From a checkpoint of a small mixture-of-experts model trained on Wikipedia.
Training: a variant of Muon for the experts, 238M tokens, 4983 steps.
Below are experts of layer 2 (counted from 0) of a mixture-of-experts language model. Rows are named router (the router's row for the expert), down (a neuron's output weights, with its number) and show model dimensions 0-127. Each number is 500 + 50 x the weight over its row's rms, rounded and kept within 0 to 999. Numbers have three digits each.
Before each expert's rows: "comes before" lists some tokens at least twice as common just after its tokens as in all text. This comes from a sample of Wikipedia text that the model never trained on. Tokens count by the router's weight.

# expert 23
comes before: " | ", ".", "–", " |", "; ", ","
router:487551484489469555549547586558485492481404435485563470531500475526502511471557448520479497510379480521504425420520574509494467498457519495402457453467487504619511452490424481478534508432533529431480590492472403387463420531480459431382484559455524464489546562478474570426466501484551463476474623499493459489517488601465583456546485481477476474460468559478527382472450412569508412522494
down0:578475494552449532514502547528446511490552472581450466491556534482412566456402491491634540581508541453427543579488533494454542434529421517545526494448436473495574585486520533551432382490526472486573485591555552384503465497594527488614527537503576510527514504473479439451540538437582523412475559585460432540603509494568496525505545541547520503496511485455489446456493486468459514498554
down1:515479509493481519486398555557580521546447542483446432496608462620495495528510482494512537453478477477564508452496452506467454519456498506485426464534596569458466567503444565465511511491483494574527488433477644437521494525477540569480525492555482510480523452468522498587443498497449550598475454548389629574441551480487597559557401539499586502543518443580584460557511433464498481556511
down2:533509405459486482532566485475574472508541547466489536588562405494443450446483406480428507467521515433516488538480563514517482483585447524523434560497434472557505536487554537554492517564382515531589461512489525496561622575450467510448478459402485424525489538434522412487448539450399517524606537418481524509423521520544509489575535483458454472404515567475456491622481548487551522430519
down3:456553506574473493548479547499426507498537456489501505491552423518458450534496481614548483520400540513478484569565556481496498516452586498552512495505497554439537472527584549440457477461592505546514411576464484413525580438482455562575537571488563484497540528469522531471506474572511352402517449611477608499495452420481520500361474470528503471499516516496485597490573404491566473513503
down4:582564556484369521458570509479514450572588472504469503435459491402459459563448504502479475550508473503467481532480548543497426569496395404474596500519526524540432509410489406520448530463489500520515456483431448500495604459485547540425418465516569474518500534488422613542466459486506515471425487472459488515516539355520557515445520531530470473458422415514585470418546445538489444484487
down5:541401416516452605528441507533492460413445522613499421500451549555510460514507521491433512499501486581577502518518567514471460502518511525425541490472512522610551426505426442410485474504477481496527502477467602555556539496566447548453464553526461464450501485632558470488489526507424484477485564455488521455547449504455355507538495441531518472499508467502478451606516573518564603404429
down6:485437485568434459523515558426548598514519474468500454498488553598515433473457526535485555553484560453457476591384480454541515462527410534456456523579521493510514565504574518503496512601515560497502518428658544500514547473568507552393551532511607472349496538461509451476554500524521434509462455574533469484509564495496543506539515536486547470466514552467544586490494568559428590511457
down7:521552454471537474585498499542474458524498400483564557452521359591429489534476507526524463520480496487383484532517377554504580513464513490428485420517406539508443500526442462490472522480446486498533527547488542508450439500506432524473396477490476513508479527498471475468443555529499454473495466419488394434540431530442557498496527557534479490559545400488525529496594377551480420591368
down8:513439464550548472503514528576490470571408584547529528501478506474504543554633444477521526578460479499539446618466548508521459518401479536430374536446482451436550420461415434600552458467469486476511426603559478523570510510562541551575492543476493415436429502476484519524474569444486516529482489557475523595478598474536572435555445486476493560519538499492580452521503468517487459495442
down9:456417440549486609484537573538485451598480513505495568587464488572547514462551477527557473434440529504529497507481553516581608570506502472542544579491503551502480497388510486626552429586405505524518602529495445521483472478505507402547570563550399474421489510390459537477468472461520506515436500468497503518512526505461601530443475499451526537591494603579537493503525485515475496492428
down10:624511553513452566536491425429460525514550451459518544557447489437466538580459480508415502464553456459478561487481492433585495545510486566517414496522522483407454493460422425448525465456414521523638445541462531495511512482547587419516494492424367534533533481581470452531428550501466462553585569573470475415471529432470501531479548507551445431461578511566456535499457495451471501453489
down11:600518519574516427512468435459519540629458417499449516423508436587543587522498519514514584499500467516520552451502517549633464472525627415446581521545510495511513507438581539428544465419478477538455496475531471443521518500408514553561406459524498530571562518496475486498502429479445532517424531441457526571485487537571414499452520529522496543609522559473435422471518531503543477487578
down12:515434382399508477526578457343605451489458459453572515510493489469554524422466480499512485534547423394401540512472397513506464438545490549480502465498521412525459481510562503447553482562531486477580530517522476516511599531533536537424560478531541488561479529559493542475509532439441501539502466473498550578502508410517496434532476502607414490421538517435471575559497393490481521536450
down13:533543517547507529541438549516487467474536521548476501419453483447546478504416430546426524489451559466451553534534416597496539513523465546548565434531489484519485504423496543494551465629480574499521489492499588512588552532595639458466492640460523487479447482489476507458562535530473449542521529479497541451538554468436464505537596455463451467496588411505501509476459408497634453549584
down14:525494606444491528415653481451545507576446534413482540573410373479446393532470519552490479465485570444506508538494480444553499481489456450530448495471459514474511625547476477490492524559477536482494483451512572527559528576493524460485579410449423451543473544437536489553542537495447557566506518461485510505513542479531461504489438485439533362493506478550593500513432589458491518560422
down15:478474568554514475551495591476595509444603460501497495513487567515540514613579547490534561481546539540468402430518488464466487447552460522501491509494414385542507520550581512504535599486433444415557484553487431362529505476518507521524473450429516479457370479510413501478492501527588536574499489544466533475415507570502575479543433508543528522505487516527424524529563576542435558480577
down16:492509477490477544516518523482450461491558477546475564460446539422537387494512555551579459553472488493476453561563442485540490462466571356424543485507519513489499497506505457523437475430570433525554523546435397471520481504473496555420601493503384515573532510537533408526482451419483413444549517597533439433506504440510408477495543446470531506570484529461441433419380509537458459538437
down17:538507454548508516522460474521461552544544632520512564498505510532380472450454400480454478524515624508586480465587458430514467511402537504536539520540579587472559566464443499548496557613404497543442521550444470470478577423607531509561505458573451510553559407526505471477471543461523491461467459509565613486562492478480499489510419469590591477548528460503426502500501499511494468510495
down18:530474474504395465536398398524566453426520547546489494530529567381482534457473524490521559543454562489439451586455488541431492471433439515524517513389535474447510514551522458449614541478474540540578565590555480528431500527432464464502483423524513573567507483500527484508444555475480554534376539542500427578596505514557446547432503531458457491567531495544414432486493441568467536514492
down19:474442458545504508478438438426565457519490481470430434558463596524418465566566512550526515518475637483535543514522562550595555497401490574544452569539540534477609471586563508551473479535478490497484511502458437555502498564398484495624390548480514515500500472509454508520481488539465372493504509508554541587565508441456527469523492542584516509558463459455502517434552465559479411499572
down20:404601427400356484432431505454626369511451484434522503519519500513542494496531485561400433485483495549568469465524501550533529583478426527570461467445521634463511458490508418496502513494524479505493560513479424482515485567485516551459432496492431518595491492519486503570446485565513447511541537552397458432500559439526467447543546497475577434513532539502498434538558461508524491445521
down21:554525516482542511485423539567454559493532479456494411382481505547554561525572469504441495562494428514465471546565639421434476509475524460443497493623451498482498496511448504432560521437447423601506520522592460527521486482430625416523562534546460522533452524455521474573548521589538473553493531450536501509538479460517561541470470533429504516465498472455464638540470446455488500471390
down22:471565420493608410509529487530428481511489529536450488489538506482396483426442471542451432490530483495445515496609507563490525431546436543589431470507524557504477454479487601397530556525503541517610514484455551490450468433460440455460583578423579448520532450533461494458490558512513514590526456490539451544423506450600575458483537489505494431407493505565456502550582560493573550530451
down23:510472493442584491460480558551481522516532524527491499484452529522554424614519405443595562670455591538491530429537466539498552424494420498562591601491456473550519489529489464443466451497572520407492513503433508512619496592503539510499417499498559511497505533531517425410447480509420525572485507500463493467509549385491466541452465381519504437428469519486484435481481475540505501492516
down24:515549548436526458564432475470562428385479505485563555549554535549553499488586480508486656479458564458533491525439451463496430521496482469503503414428570544445425533553473590463462471561592497456561443528467541480557487449514449509491473518527572547492549497432436470541544560559483465476561547468512613569554538625519524536436546464538465572525425473524530530533535463597493505548495
down25:456460536555521565554619535515519515537454558541536455573486457526493457459458462558564529532489527415480426545514396478492447473499417470439489476578493487492542540439444569549425478483434508524433551529539578451482548580407501436428559461545600445500460499470457460552525492444511472533520526536589516525583424522419455483500473492448429452436462577539439502436575481613556509466416
down26:413522513528517476533468502565548499484467446501543607417554466417550498512502588602384535506441463466500450446448502518423492531534511462427526472507491478423518484504483463522441518499564535523444437587511508530518508399520515537456404461434529453481479499562439559563629547466580522535494404500562566478566435558516494522522500458505561536422433435455471513499590581490539551390543
down27:555469529578549554583483568491579437449505489498505546523532518501495503481511430447563533479607414520479479435521443434451530500547475488486461535495519434610375460436564475520557535396484401553469536493580575495453447539461534447502508528510421589555428466480531541513437529446480532475428445552512453472502457566532439496514495489479500542422594439478583449530481451526475511645455
down28:462515545432441497448562475421488555501564460579527491511514424501499445472464561561464521508513570466541488583473448496554545387457495493505473544436604491506523471491370558438501571518522497495492540516551428569480482436527444496448501506484654444482420543578543558518526426491569499417559540547542488506467486510539431450485423488471471528521423489393602510551396524508407483504527
down29:548498503543467553509534447472520461572372455440592470398492484561432470508495524590436476498522604469482599557546467526528535463439522498476498429455452474439589420450528564465509489482513518569498554443523586489489486504477492518466534449462455448599457516532580437434526486529442427495452446565493437433497396526463493553513445460498479540535626486448517499535483362459449519446467
down30:446427544457543468553569510517545486572544465542528522492519492495450571543492526497573445468441501464506534481523514405487504499477477484436460482436544546551391416546412545578457534449470533511545577554534503499454395479543518529406522488426506480497586517372438532496475476511549475511504511580327516485442549475505531593512509457515574569501468486537351459537468424539509547464455
down31:521501600507439454533550532436470543500484486522551424485456377467474548500440526511485432500479501495587510496531462393535492427510408555574559560542569486489508410540576514596565481422538509527551501548493565568450467521475474489386535507516496428513500462513385520432566528474576552519516406540549542498562501535510524471560523398443492479478492537458497522504440399445405591506550
down32:504404512511506462483539480562517534494529466482513539532507518522434484404512578543466491463498583589516541489504612438546502467523461529469512567443429519507519434515462516485448405505534466552497473544467532436518517471613522385492550562560423413550494559421502453555417489563363457510504528442609498514443442391484426501441558520614466469472426570515464471504513485511575530499473
down33:451577516496455497423538560544518482477422480486482485492542416452525448463546478497423598516473481541500544504494488420397559407461553503383482493552458553440444493539560469482510456522536548477591366507552462539425508478478508463456543467518507437457475535579534400542490499466572517493585482628570583482465534451605543513441588443544555596533512468493524430499553492490491513458494
down34:541404508431552519594535474593551486423592496550531531415608533531443548496370532448490530444475471530548540507525373499500547435508509442546505542467523551603451510507564460528475457562478464345536437494431540492530409506529404570442486455550482568582468533504445441474437470485528446490512586454457508477529499444520470483422507506497485541529546540563508468487469512484499562463513
down35:516420511444491501400462492461505464568465593459414444462572437546469470526505437489448576488373425515531399577527460539507426446441565437503449558541537461485445559494479539450514531529549517511495468497530572530446520357503520448502524412476479476429526437465529486523509563457488448407500528440446484484614505542408559502510495487497557490498490459571484590505530504435445480447393
down36:504476461470460511535399504521471506520662500446457492482358551441498508514504506431588536530443453480482515437453474540473581537427554507552572501440513503451524544450518562431448496603527455402491528590511467537494461482530605542484532543577493529477600471534495500477502532513516515431544523514533594545484559505473459520455501449569391446553521557548587431534552512427452431555541
down37:439478551547571511503476418610419560479463516421484475541486538492623481563519486463569422522491564494462535565502462453424522504473484458518525572502450485490430481500543459453474479418549485562448478457403464554553534507555427512559438625512544485490478524449582487567513481515609549519529429548476502487420466459467464592415625472452582494454495440452525450553530487530558496472562
down38:570433540520478520522498506445595454557510493509536521571568614612514566533460478456536552443473554493530373452430522458449527537568536515546567508534568522421492516480446535464539519488434546591481509534475435546490466494495552449623428510586516528466545523414438486479521466542531494451465401582527529549437535501524619454515548493474559537557452406478449474443451558533527531506430
down39:561455493446529467467581503556604434443476440437441492509504501517548457522521566450472461533477538605491438572564514541496575421519522549478511414406556473535558460583525505437456425443463470600548575517574564459494473479447491568499434445509499523560407485482395471542493619515526548484460449461540585524553515422532534429552454552530524511449592569513506532524511494499455431451482
down40:446460422496489446569490432523503467623444459384488494456526466413514533540487577499502388492465472504439418495466538489439483513541513554461483467480581546444519479503531535511517575533529464524549468530501522496453408485538480498500421453529448453580533477590495489477461572414438395439524555462482549505507593492557609409561548412461488479509520409524556545479532458546522468620564
down41:459473492555519537462496479581466606510485568389563508541391511460543508526547473489527505521551486401496428433534506462596535519568451457542581516470449449521512503524519549423472582555438538541544520602529519511503484458525484485488452465544463516690493565498427482481447519505518577462460494507504573442493429521577473454530512367468498465379585513509537461520516546541499495562467
down42:549547474553475503497473566572501531495490433609461534482445533537492505516405488512488496510458521513482514538561444526485636530512541603624518472529568496515491444379475487538617566498539578484466422528510488518444556502526507488468507509569580518439457495522458570537546519518435494511372519446510593557594571434574543554486490464529454495428532463532474525447547391536526458534420
down43:508582541517496512508533469469462508547475486456529471531556499497537437556465460504550446539667479547564433476440533508530479567483576583423528483482527538498585498544567541610493487428515566483423533455379592499518430448497530511578509572457525484495583500525498439502520422483415462538530550469419588550538467594483459497494509421510457531467448488494522626481421468452562542547541
down44:586524476477568572504466544500445485526503510545469498477517373454554527434491580460456509556527564493488516505445454495445513528463516489469438474437442559440513451485514508520421403530515510477451527548533449541461519440548389536478545468584463461578480458492550514445600477581445510398481441373456416543537466421491541587436452511528430457445539419500489460514387531504492460531604
down45:454571525533475504517426517436414564547454512474490541496509449585488532466575439426542498515551462431510493492520415524528515466536500522513459551485422557523578560504451550503567451467479579514499435536489594435494498498533536556485560532558584408546491470572412528464547533485479573460371453578431510483577488457534461621495463543469548405497522428522480524360508551522431526488566
down46:456526311474550546485491415598426606529543537436483527387544476540547490487557502415552436574411469557510522419507449486542544546522484541480522532512521531554579507462524445503465503488524519499479502495432481428441470504542525595516419485488464424470472401509473542473465481527395483585533475495469437589497532561484516530410494505448508368452549452489493466475506526487487480475569
down47:381475510527561559512417580563463515540604503554471467493419534503465431454456536392534470475432502479509528516520486490450522633548507461519493555476552553508528458495478428505456457493544451550425557467465476516434400400510477453429527552526500485479508511522509562542460601558470524424459567474491533584454627482480551458548539478546582523543492459458554427536565395495510474418502
down48:514542497585504523501533444438536581478368582541544548490460513495525570448500481592452479499490471555546489415486471555591414449555466467621477390592537484489587471515484532569565554534508479441517502487498400493563564462437453486507488447465510450528473461539607461426470478440507536576524553490540451396399538521534555498517444582467555501463446494574510442512472467525452481471493
down49:444509474405468481488455410524409520443610535398502452534591445420461482458502541444540473563514579477517529488468526526474453509396543403528479598455461514484431397506490564509573462512594553416519420497563545427512465526496568461485525477462555441403492455534580570534553427537553542484519506622547518557568450476513471508514506448448539541465511481529508489431550511457515474501530
down50:475520490481452437535493401463571580468422558496557587508485476495523479524516459461476435506493523460491460533439479529456397424544511550575460475459510562538434551444452498445453493479541436453560442569449467575556502433536589522496417497595584495508455461624573579511531537473513443581580495510483460510491484470513454448408499487437379528481466414499457572434487546406522455481480
down51:533524542484572473473488507484449477534514596521513470472478580487425425399501623522410509489561560501522456548545409481530526597485410587513586540474522429462473435504420521476497484505557489528417466403540510444491421517522406475455538526531510527475573513485545495534507417481488442537467442572423435581555562472443482511417452492550454463532453459575481468532462506419477618542474